From a checkpoint of a small mixture-of-experts model trained on Wikipedia: 35.3M parameters.
Below are experts of layer 6 (counted from 0) of a mixture-of-experts language model. Rows are named router (the router's row for the expert), up (a neuron's input weights, with its number) and show model dimensions 0-79. Each number is 500 + 40 x the weight over its row's rms, rounded and kept within 0 to 999. Numbers have three digits each.
Before each expert's rows: "gets" lists some tokens that make up at least twice as much of what it gets as of all text. This comes from a sample of Wikipedia text that the model never trained on. Tokens count by the router's weight.

# expert 2
gets: " (", "-", "–", "\n", "/", ";"
router:509544502496507477531498552504586536475380511501536589516530507455532546569490508478470495444455507442572482520512460475531496526518524481493484521473505526536492478500504512542474500479466475527510528482443535520488536499482575418550508548
up0:496548548530490522532522551502480537525497467538505541522536514455477451503444506491497573536502546455464517458461539561481575496509521488469570479449528493502502537499528557509560502493510488511545507595511511528499501496513547477448470470
up1:487474428489451477488523488530555494551495520484474517491478513508487502466552506498471556403498515425528533471536531496481485448504481509496530500550457502499457532449485518441376537524494522485550546470495529533538500533561522439460492468
up2:427494498545463457546501563522445516430454550461466498399523583490470512532538523494497552542562575542512532474548472545528480536525461452576508559505534544537462534548508500518416571567453514592521509524447476496494512522471510471565513501
up3:493511497439498489536489472465533472482536447570580519466526457505438498433574487505491576452518488430478482468508439456527463435495465557418529505442558482480483524495501459477520529461508476467525560430541510448475580500509502501492486539
up4:468488526573475546437488476570501509527500539481468524525534540410577516516416550544493517446455513556475545439485518614559577485485582460499568529510474501493463458563444526560503493532481525555478495450517401569490499523505465544505483576
up5:477515521492495545458522495475492546493507429488534558413543453524441502528489458446488522481509499544470595485439478485482529507429521555389463550506500476458535563488615553525591450471503453526472521517499490555506604491401558496526491485
up6:462529515567542439555429559508501517448454472555475483456502486461529502488461532528556552502502514497422531556487427525494470487472567505502505520567514482528492471523482509539478489421460460543561521519397427556485516541490563508529557585
up7:570463464487546535496549502448457509496442496489468476418490478468543529525550524413471520532482487429493481532532484492485522548518510503473481444430519402468482502521535512533487546456472479525545503550409535516517435451524548445502462451
up8:532503496506447518496508453503596456448504481570489554514446471467505486523497498464401512472513496518522430509522533507464498453483483514520491562417476499470419456478470496414477441461497458472526490536518438487533520555497550526480452483
up9:453545542503506488457535423455488463462553499499578487492561549520518412456440489534490487555517521464460518532438489504473498505406502537507552448487562491506447490542484486539493551476507473541522494479447535532528493436451508537508451522
up10:594591550531463435438515468444519446534495528463553489506537479465519484477474521541545506477530392519527528530528462489545456483541541497500514490517500479526498447382509469445560595463575439468537487508510495572491546541499503553492523551
up11:449461518512475494515513491513456571473498430528519493433389486584483463491471520515549477455509463488523458506542466512525461467477530500499530438489496486485458443490481451560480480449388532564538517413522490507480477439482524452585565602
up12:552491460553539475489504440471482549582485467538524461563520508522513457467514496562561505468523470523429516555482497551418579474476468478479533501495507512498503500527513435592534410518434482508483554534586439532507518567520482530510494460
up13:455472460547527501480488438530467516492496494471509475484529466565425488550431501475483552443486521479486562444487505535458458505559495423416534495566471539482420430495546492517505482440499492483585502446520477526460599509476532532477458459
up14:490503453537477443460529476552433451458548549544573525466490446557469443498430468561477513461435515484503439518555542589496466506556513537446510503515490477526395501550513512521509465516481542488500558497519467467556435519518576482544458470
up15:458549501495449469496490533459508517535482496450520427494549558529531427527437499491538493511461503454450530493452521512512485575468584518473475494533512547493541505511558536558513450499486474525474464473525512455591532523524542443500533560
up16:391508610469395453472504473428543456520462425488547408514552475495495416506519484531493495552468587492506525461512449415513548511494547540510499531553487535584502522458514521537516545506559536487448510530491522440592532499534532455536540508
up17:495472520514577540443455562580462524514458493485533465494496447450531389487532534485530448464461472426554526498502514436507541538591479530494516511529530451524448475556477519463484531504490431417580525535444443549415455462498503490542539523
up18:521472531476483505546491528562521503436500436454470559448477485526566568451507517458478523468505449458518538513530505484456544511512431502463496491482457566464516544494492452511406496436528524498574506520505544526538542504430536404496470502
up19:540600521521538504452507557545555511493503474452553475451476502481525540427491482547551479483533423444503453501497495535514519528548483508542577539527498522525518485406418522513470511466437512535535489466472504609560482508455484554574507553
up20:422465527485475446584409486493520517542515448425518423504582502462471485477490518470509494458534536415565517423581508453458412536468519537442555520528515537505501533420486503559486520465435580526476501396480467485495473484516505486517553501
up21:560574543499565504519513537483441533459574518509542465511491538499547509517484465580462524489557418504496472506545500517504429446536543519554501469557490477472498481527496457504471502443527548453513470436527480542487546552479472474550451527
up22:444497517519390514510427494446547562529437515539473618439562459515486480460517419499541515500500588457465498538488505511511521540488547565507533527545541456490569470450494455572501512491535537509534469549475531526519551496474459610485472471
up23:495462504475437540431554441473482570535495524433534457492545478489496517592571517487517457521543513430461421465496561468527450539501476485472568481440446539515568480436511488543538427419505517617491496455511468487493502452466518474476495515
up24:511515432422542509497562491464493491482474531507474466470426524419457499516542528469491495488485479491540429433531522468472453494486486497507481479397522557535522431479520518517517518495482548592489539502535524544471562542440505532481515431
up25:546516469463493435495507487443498438467455478520474469512506473446496479476438517520467453488502507468480501475554559442534473495516536541454506520498519494421455537500507553429489526515554526491450533563453531554540474510451563448494512601
up26:493525556535493496532482502553501539513490513514521487501462489547550495520536446542503455470564469447525462576506461497489438438406547513537445556546444438497449483495539479537455507456443520504526512463412552569503486417485532462508562503
up27:543471533505551478453537433500491618540436441516527467470523449446436475510478571528434504511485517524514518540571569513531564428449533453450627474455487541478530523545439530482440529493427530515557519501534493537528401476499589547497543520
up28:492485515502570465462475540515474517542457571462577474586528484499551462502485488521479481500510447510505474487471540526562470472452477496537456452504492482576516507504491538525547498531510514470526515553464490484531418434470490524555609505
up29:520472444473456513553490473523537464521490524470525545525576489489492481440473516474456588505497579492495462544494520495489439488490534418476469511510461446466508514498510470554481514531509494504540536538513472464428495513564590515505503486
up30:566521486468495451528529572437446507437521474500494507407542521513532497478483482469534497517541532563536515463509489520487547454548469447471430460500479426569490436546553501484546469500445472464474489460486498460457561492475572486519448502
up31:448520496451419523519501521482559571437535489523503532548551558475589533491495595458482544496530480562491505491452485465542454522528473588535479540518545438495411505545531489556518506441458412512534539551465531513618454560506538464461540511
up32:457526480490492521500479482472484518562509511396512497454537449512526492459542528553579513474478525483489521517479505553508469506514522464498530539502446514497512421432497470597502569448481446456500437566531499503490490450428492459488463517
up33:566439528520484538452479521375513524482447532512464529466471527502427473458481519590434483466485495415515514487511537526486486486486416534453476468537489513495487484500519519532424473483523455552430440521461510560469493525536528501555502579
up34:514543491515497560447524491488476465523513512414457481493494540437462519466510477497464511497487517520505506500470485481463419522445524517496519435563454468426475450515459531577469541530510440517483461545407442559470508424553471481490500476
up35:473514494502582508440503473479516446498605547559559468450521553493482544495523437475463508466486622465511513542518549515473547535559573530485495581461530551491429575512457513499426464540457506521481475448493527497530588452526566456505429506
up36:530517558459478505482516478502451512502484533572477539526460526461451513479538471579532492490439541536549507531477439536495508542546514554493527489497484456500409501471497499436449532519517467555477462463555475493513493523514480481510464536
up37:566580538525469472564486472455456526423437539511502498470533504444470457496416446459519482451416559438448452513408443532512521540500524461492490563485504522506499577444508455462529559527484489470488529431543420448466532557495491500444513467
up38:499522567468488461548533572510511460474485503543433461503525570459473500506522453546491474516491477473561500506508526568499451497505410461502493479486551523477541524572456499563436517484526560536562506490481456501529524523519506493502511588
up39:451456444416497514482485542586473483486528429468485525485513564470448511498540476509512542450471519528576486495504538524442578495482485494515425497543485476517475473434571506498506528504566506532443463472530528590579522532459544513550488464
up40:554514437488497485476455482474480495452483521532555462573532513487495512412462470505483577606435453451474483517478494482520532444483590464488467515519529515444437578469507532562544428510525479512471517553593526457459551548441529484588490510
up41:554489582447459496557521512471476409473491477415521486517483567551460510513501538530533571493473466584543560480542504463561487542523511520511486573509548491535481517444484477542470493512547496546502396453448420488502488477536605455579516502
up42:542444461454520534541542502522556449567441455509560518480492488465534529390424501469532499550471495550452508554537400480509539505581447413553504487456564515534461523468467466497500493448486438457414520522495545529531453469402538452436600493
up43:554506502488483532467471607491553503498487483469450476473545414500482412503550510460471516456448452482571489448457564450536543559448485496528454504526470537503478614516523508540561522568472503443496497540555402552539472529514540540547529466
up44:509532561476601481530509491513504440464493480587435502531519383540543481419429442546559496480474535510477499489474500495509504457573493475454503515488527503473440469491443480499449463490529469550431541545501506446507531474418588500440503511
up45:582496521488505431504473494534479438566468501536531434490507524439445434445474541449453473516478548452576535544464514537450497505499479498517534528426482556475490518582529552483483477466534440468491446518490534520471492482539527466521511482
up46:468535516431516491456507571556556519563485447552557589461478528510566410527549530459526523516508509445517471547484528491548420535481503450484424516522417449503503471530522572550572442519463460482501469548413413553438538476491575548508510460
up47:527537500517537459490482525519527497521469481516487507383567494509481497525520464500487540547514462481574504606505518486518482530539520469552447437509496440603609497537495473466532450532450442440618513415496541520465502510514474498583441539
up48:570466528511522509541521495466475459553465518509492490488508528483431493454462516530478504573452484479494514533452521559582531476443524549484534487521474534591511393444514429453503480465495471510474559509547448435510512535467489530473473545
up49:533435481475464469507511565496454489449444430542521564478443541496526499490489518496512471535521488527518523594454425575565500506490437489456497463512442460453491479462491556498533529485524517560541449527445457492431465497469498588488555576
up50:567429535509426469584525571513507572513458570494531466456503470491517535604512489533465490553454522515503543480550547523601543506458544478474530462453394508472521465508475541503540458534527464543491518514421444525471445512562575514521463505
up51:517497547427461515464450536484513517445492470524552500548511556505525538538501505494490508495434544462513564517509541511431473523487552560551576478521486505499414576513540534531461488499463515536523469507528495592496475461489518464541467476
up52:497513438506503532531499451486532523413493503522499450544492523473524494483464464511489538451531463483532494490527536459565428452486511544546457528508483422443613507439501499531435549442520494532492521494515464551522454468495478457449525461
up53:467452470517537559494469472491564528518548535554494517426518498523506505572494523534462511493451515484531537437522474542478573461531465529571479493430464503546472490552532551505494442484516471443503525431502513511521532524503541405464472546
up54:516500460477519517469452489427527489550431490535449523488431500482553461560469582409530454456491497563510512521486500437482590456467428506512427488518425558506533480509480449501426523405486496515535457523497491429584495463515576450563548444
up55:460432500542487516514472472506544512536488468465508494550498568530485555551498491480377487552531539521478520531523527467441521513523431569481472479465515527516451490492493486581415448483431503510512469536524528479542571495468518486465518546
up56:545490580457560458527488493484492478448441497446457507524440457498469515509513472479559479546449518517448559431464494524535449509399542439495518490530457523529468510473499520487482472456503493450434610535496504457473467461515539536595551464
up57:489432543527509490503492505526550481539521410517534500420478445527511504482501471429489495437541495469500557514476535518504517480487460579442454458484522454488416440414487534453438577393495475491476461500475487482550526506440530526490525500
up58:505516497540582518465588487429506457568532532466523489541494612479591484533479476498494510415477411541483493464514499495472449484519560559513472524505476486482577515508526448519516540491545482600405537473545429499408497522523514506599477533
up59:528493429523454506487488491469544482515444540484547587506560510502477479507503474543501468438497453464502532491593547458536466538516510577522516516465537497477408527421482437478527425481487475550543402477525437526560576487499553444533508588
up60:511527484510482437525516524486463472451456449550473468506509486449533452523533452505518484553513591502492497495473486562460474487466491481510367558521460536482543500471502533573510555440524480470520498554478427436504520519494536505549544508
up61:580490524516529418511516518516577518495480517480532538468512530475562500572490516513498500483507495485517509538561523422602534545565527537529478512465505563460512502553548439499548507532502512475431537518506466456552497572495487468483514554
up62:508532539480488542541465493537478485502428541522449421453579449495540487507502558503507485529468590483472505525428441464392529431595492430431424555524501483528411510524420545446495519490464484472481525526498498542435498495435611456479484482
up63:518516510415549465490475465552479456451534515462430477482577502503434553537512474500556535547497523384536451498452415533428495511504472484511430474508435488497502584466530484527474520470513506466582470500504495564553515528512487467518434480

# expert 10
gets: "ed", "ing", "s", "ly", "d", " him"
router:506529470424547505426550514576499468472480499575531516530537566486524481532480462496463484488499466550445465531464469508494544426406460466468516508549539503501491489495483549507449484477455525469460511465504528479453536497470602491494417511
up0:465490532401489518517492442498445438455528496525475568443440487472455435623486471482538560560511476500509460466510487505489465582573492471480510465502518513473519558509487443515469514459489493546501519467533488448452529621493551487482449495
up1:538466514511530550534496544492503488561457527498483496561507554536412464456549473470508499539445501484454511426537500473554555460463494556507487469492467495568513450542550526493459408444465504454477523584546431471450518496441501500528468529
up2:538483482505469475448525495509461434464491499530527498484460493574521468455422448524462455518552512549451493486466475487506477476525551526523430521498543478457489545512470440509480449551428500519481453536462547517505527557483574553523530474
up3:548530497507484446486469558620472512532528560495598473540549496579506506519498512529544448469479488516532540515498551508471487550444474447506489546516414472500474525453512491461500523476494527372527466477502509527486521477413503487471511452
up4:459531502529505518503543470500537567486523531477533509568435525427521535448483450524514560438522485438489498534508471510404507493455484484541518525451453473489476529518425491479462460465414564414457506496501532457504495524487461437570494491
up5:526484492463544531521478477525508499531514523503494500538541460484579449423450499542494531514507537480460502429497550468489461580516465510567490533554519437478495499493475540528496549503503532454402526460480537500560503515479472531463491505
up6:608530485541617489488511522553502480542508499473526537472481504445466489486514573540599518538519425503541509516454463565516523459462464477547560459443478506513502486575550550530442493511515480404497558507532491495560489543521484509492486400
up7:528561489482536442454543537518493489477455507480497594509493480439483452520494432464480492508446455492483504461438505433465473538524479487471475428507496537564530545501472541535476539503565443383501543518511490502385604479539485505463538542
up8:512515480493500511488491534547377530540527491504526498473502530468500482475495514514469516422448459511511481588505450479519540487455521479517531503508469496497534540503465512528538487546460481419536470467514435471492599428514539512477488523
up9:524474472514429478524459523564452476469520491507489441497551549547505470540489452584431527489416441467473517467454420564499523496480485586523536527542453450491540500471610518510510498434453555443515433486464511464489509481417491509477498526
up10:487530471422482472521432525562500504477489506553510508534519490502528436445543534426534487555511503478490580477540499467554390463382519484476492510533553440573510500464483461441572486440503485493451497564582530465482536498578519498452453553
up11:525487493429482440453455506491409453448576512515594457461519519509495466586492549510514468516483474545426443524539482555480513553532451472479501521492488482472479480495545569485421447518488487500536457543508489515494513417499500448541449487
up12:524517511436462441532479488557512547582429493563534488491562457492605482515471476561456436514494506516528516496517510548505541466446539508478434499539484474542528509482459490524499435457457584394464555501446566468479415572493549537500509430
up13:514492438489516483454528489486462468507470503480485568526503568518580523482498491525508557478462474487508590504508436536554562462546460524528506466485460464520481543492547494549435432420536568518467515542468584540523505484511489559507467443
up14:461541530506581618536547506509459509520463553551493514534467496461515551474556504473485518520463494482548530476516469450549531373464560545521573444555506433544443411461453589454482501549493498520470492503574531527537562423571494487484513474
up15:512462493508490607544503467540514490530490431489436567449560552542466549530527463478503521444531489556435556558588472487565462521483480491444505506575603491483564427478533484489544463503505503514557524489499530537502525518470513458534505559
up16:512490521548543493477426561527527525466450549534501483508492590477479494430552456494478475527519404497533521445575518504453532514570555451546557432492442472539481486503545537536524511523511479425556451452542567531545480486476467490490558478
up17:511514482445444551493506511541515619598461480495552552414551427512453482571510485496548497472542498491493532505488477467504520472496480572487532481523460583526496441517534477519483508502486529457490551456514470560492511456476545571432533515
up18:549451493498558474458475539564414453444472544532525490508477553482489593393451572430474472542577525466500547531462509439549512519525547489469479516537490518493485513500483509508534540517472488407550533511412524525488557478442505522556486498
up19:435473408459487497467524596536479476481520517552465441438484487512437497409515473527483484435589475504502510575459501472504446542492435492453536462469464480526620435490538517528565478577509513495547503447557499556455499490522503460446440496
up20:441479470482512592497516512528505481461535450513503523441525443519514487527519538536564534489545463509525470495443427499447519533464541454509536476541463479527538500508490592414446501507477549483502506456537480537501559469560528452504566550
up21:533486458452522477514543538500494521441510488458523498444441481528476528458526507472496458444454499528560477555571459533539512556482511557468446525485504586453543486523518473463520488493429473529430519544521529542524464494486558443446485477
up22:473492535579499472539510530548538457535487520485513535425554524512473418480444492517489544482488499542476520534515495519538493515506467510517612534484533507500473538449540428538483474463473435566465516576473620566517504504472510565566448557
up23:414524450487477501415550521540569510495460443525558521431480455540522426537478483497542533486491464497478518527547619533436431579495489476428536451525477524519519476493490499542531514496498535499493552562489542510478509530485567514507458526
up24:409499542511535566426541499570507478507543500576482591474556518509575532488511517491472499439487397519566471521535505502475500462529485514437557468494516576456527539481535492486479533530432525495482523421486515492567510495491557493523518578
up25:452518515447485558501519534524473487436533432503545486485533423501493553562552511450454451531492502589543513512471472521502598548527489522497489492497456576509414468494473496500525509519485494477496554482489468475525470393463529479480470530
up26:510439477464432459536500464526483452512563540552482533547465576504575437542485525470460483505496505523476543414541518488429499455473543483428529511529532576490494578511545521501428490490563510505508502509521413503459558512565542539473485552
up27:490513471512493524446459484538428511461465546533436457485433466539452532487517528482522565563500507507450522500501519559594535572449475401436441537536534521494477524443486577510495474567472453557503484502422520527470412557506494533539489533
up28:455514447504494459418505497580493537469445507527544466530548486473434443506507416502504504533487449589503456538407508515510544471491411524544621519472524538538509537529442485534490539480501591424477493536458493459486543511428513498490542532
up29:474449501502539573406569504473474547481436509490474369509485458483509506434485476530552511473451457509593523496515484478509476520552527545491562453500450540508464473573479558500555458540469453477478559520511411563512457449496511500437452544
up30:512474542521488472496461486565486464387455505539530543448530461460459542537545546514457477455529423528463508400492480450564514484536506492415545455490491490525541515504433519510504512463471533542511494474534482543470565415532513585513524513
up31:544490455503524465555573514520431478581497511541534495535522588576491441520504486441481522521463482489556465505490489448539540477559513536511467497475565588512460532468555519409408471467505501452523526489448430491480512497569522485550504523
up32:480494433464558476479424517528544473499550487413573496549474496487573521520513573524466445526565506525491509487522509553437519464467489445544526547474512444475500528470465465634568514431541483456524483516491504554490496397545479456483502485
up33:553525516431502483575506528561505415437500469497506476471494527498502442462489489492531501481542508524520413512515459454500487490521500516473506528489522471533511535484515524462568483533517493461548496392438524555490558507481520494488497581
up34:512449435478547502527469452470494521505511432527507462549483465419483529495593538487500501517511567505510492529525470484541492504585573510582468538509513457439425491496456471520516488385539512487479448533487495475493521461489497525491491512
up35:539551457497476503538468484492508469439481506453476540490486543527450522618454495598490572487537503511504474553454485531518559528519496556481489509451470460500517503427506465534533511510494590539510522456515509528504517510461470511505455498
up36:458482530507530556450495541525518567430546526487516488559408508547534533533505408482464518423461478520479429515476480440459523446466552492486538490527494499509485547452436451481492484478485485463498529423478532501496488544482548490512448534
up37:459566490454496443495499548525515486480435512464436464470546557541547471511456499494550549472476434595465422526491546512483484528457482532486540481439448490548467451539558533462552562534513492503554555565523458577506549517510560503575483631
up38:485519523472488484465558449534491505492481486491564574519491521463436487504491502516474425516526548478468498551526468503451529531543455496527517479472502441466440419505501488537493556522526547514518526453491487499479477511374593564494528474
up39:525521440497490498504447488511504482507484470606487543503483474554462407518505472531540491491492505519541482500433540517565448472451491544524552472485528447430536540507473535508510495468519467543604501519506505490515526458529440488526523576
up40:492504476430543486544466570439497417443447537482472541544470502472433510496520405497563507535540505510501469524519494521524478486410553574429473465454515504556514506497477496490486459495490460464367577548564538519444529492497502520530426547
up41:582487497473464520580461508462534442585384495509539502502517489458468465509458524471483451592438482446470439589478536457546550448506468481478493505496491520559468419560483547451507460544542444552422537497484518494459488452486553522540520556
up42:483549505525512456479463476571502460501533505524480531484557520489565520451483427495500510532473507510502491554440502461497492500509514455447557538535444495498495508495538493504514486542478504439419546521519514461520542500478502474455498504
up43:505552488451506517471520453536448372474528420563445552508557495519397460513502460486528535509583486559495513535499488495476466541491502496484407482544513461535462526482449552472504449509449481482598568503496513528594555485466507429461435581
up44:443466434473575505492599550474438559508533468548481524482475481525496536501481539375579458532495498506452474467482519527531503538453422472493581496563616486448527450499548534512517485456393480440504507467525561515453526481424566574528510565
up45:461476462446494467493521444539581484525503512517530546471565514462551532458526547447458469397537415563392434549480488496520527405484498457468505502504494488482497464432469536525489465529490422505534460559489504497486503536480508489478525558
up46:456509436458568534537456493487528528509500450576451508509510516554478494513509433458493465531553474522449535438554477496525454560505509518441508531505532491479518487493466535434473457536497495547574458542490485546429607434604543502569460420
up47:520547483489487544564504476498574589518478494486521491513486523494441415494490508526500551486513578458477535457491479489555494527416529382474499516595448511444531455535465481468541510518410477526442531489537475486484454505459437522449451421
up48:463541475501399533531565496459516552469516474480472411461465510493506515509493410474426504468408584500450496486462507537518520543547536452512562561515523501470476607425483522508515530509554475539542446469533519535541589489533496498496514491
up49:486577459482490429504493575444455534546503497459494532525561517453449521536481528493445495509460523432577517454522435522447514457469480506478441442416483539540466427523502513581490496448515555527530490528499486548445537503513507398477521475
up50:405458533580530516504525538575498498453511511526550524502535545482405513529537478536501544468520535569470568513497488517537461510543460548462503417485592498503496508510467503565509418493531437536518505470577453481462471460439607505516533458
up51:569506564476485437555502574499543430523512448519565525550496560523532550489514510549473504473507434517404497498532489529513568505530579554439519475456506522584493484556483402535453479559561479544577480487555469555489491470506464554481491538
up52:488537561465568488509554524521497589437503528559488484486483502529554566447451513507550501510544395565470556475517433481446546501505569490513503483536498444513454443469506509491487492503491513479472453445533517512517493525459516526531402530
up53:514500471464519475506502497523431537445452467525485493554561513441501524445482473487520523469448514473482516474561471541420499512511490424444467501502538482416419445481540460491489499559487537434492469502575543519486525533461505513509465488
up54:477432496470544486515502514541562503533511478537487519563533486522502542457509473469480502511446557506511486494453566583537485474489505472472453449523467427536522530482508524500550478514505472531553532531553526541458614481505507452536478486
up55:499512508458545503477499544470508498552402517469588506492498484484483481521464451522488544502492487526519504488508511464544514445490509508509513506538450506586491479482540502487506558551489467502465447482415515533444454525535522502512551458
up56:565447510491458515485566515513422503582466459535491507487456540589441502584523476463483495516513487467486519440492512491514476466574514562533550503469509524557490471507551452451450451521408497509474448479479403466480596446527531443444497523
up57:520470468542463491466529522459532567486502542517536491513498478382467423495457444560517541517489539487497480481465555451491489511486450495468511567547555523521495485482523484520550485526407508512553535497456487486536436553401525473531495495
up58:528403495433562605473465426533471498582470488544565487506547509476486520529499546539532445494508478519499463484475493496482476456483476524413479627493466474504551481507464543495461524411521467456455579469509495453522548500432511526433506499
up59:475521480563489529483535489540573552554573494531530519518570465464425507556467517531440495477467486536552533521508452519501499514446515546471544503489495572536474562486440486495449544510434493434439474454488536497492495501463530475455479563
up60:507479480526478477503534571487496521519513492525520522551466474481559443429455533510522576488519455410454454452461530509557513496552567510523582507433480480531544541504519560451476443462478473499477493514459497483559449468582478497534556531
up61:561462530462450531491462433533496549567531469452547450516457446507499525507480483548535549435535500473526446466514473528471508530503459530471482577515531413483524535494468520502510561529462502437498574444452467474485529501488506567481535507
up62:467514513495491510486439582537471430460540472475509513523463449536484439471553523554440457487534544455504523545486491572498529493471502494544454469487506460550569515452541524525406477511519502486525520465558461483434520516493478463525451496
up63:508509521477491450484493559530482477529499502523529445486562543545544489539506511496543489479507470500469487512509477484528514444515489482480556512517470472518478531471477589491492459541486541499509473432511500467477528476492463479466466510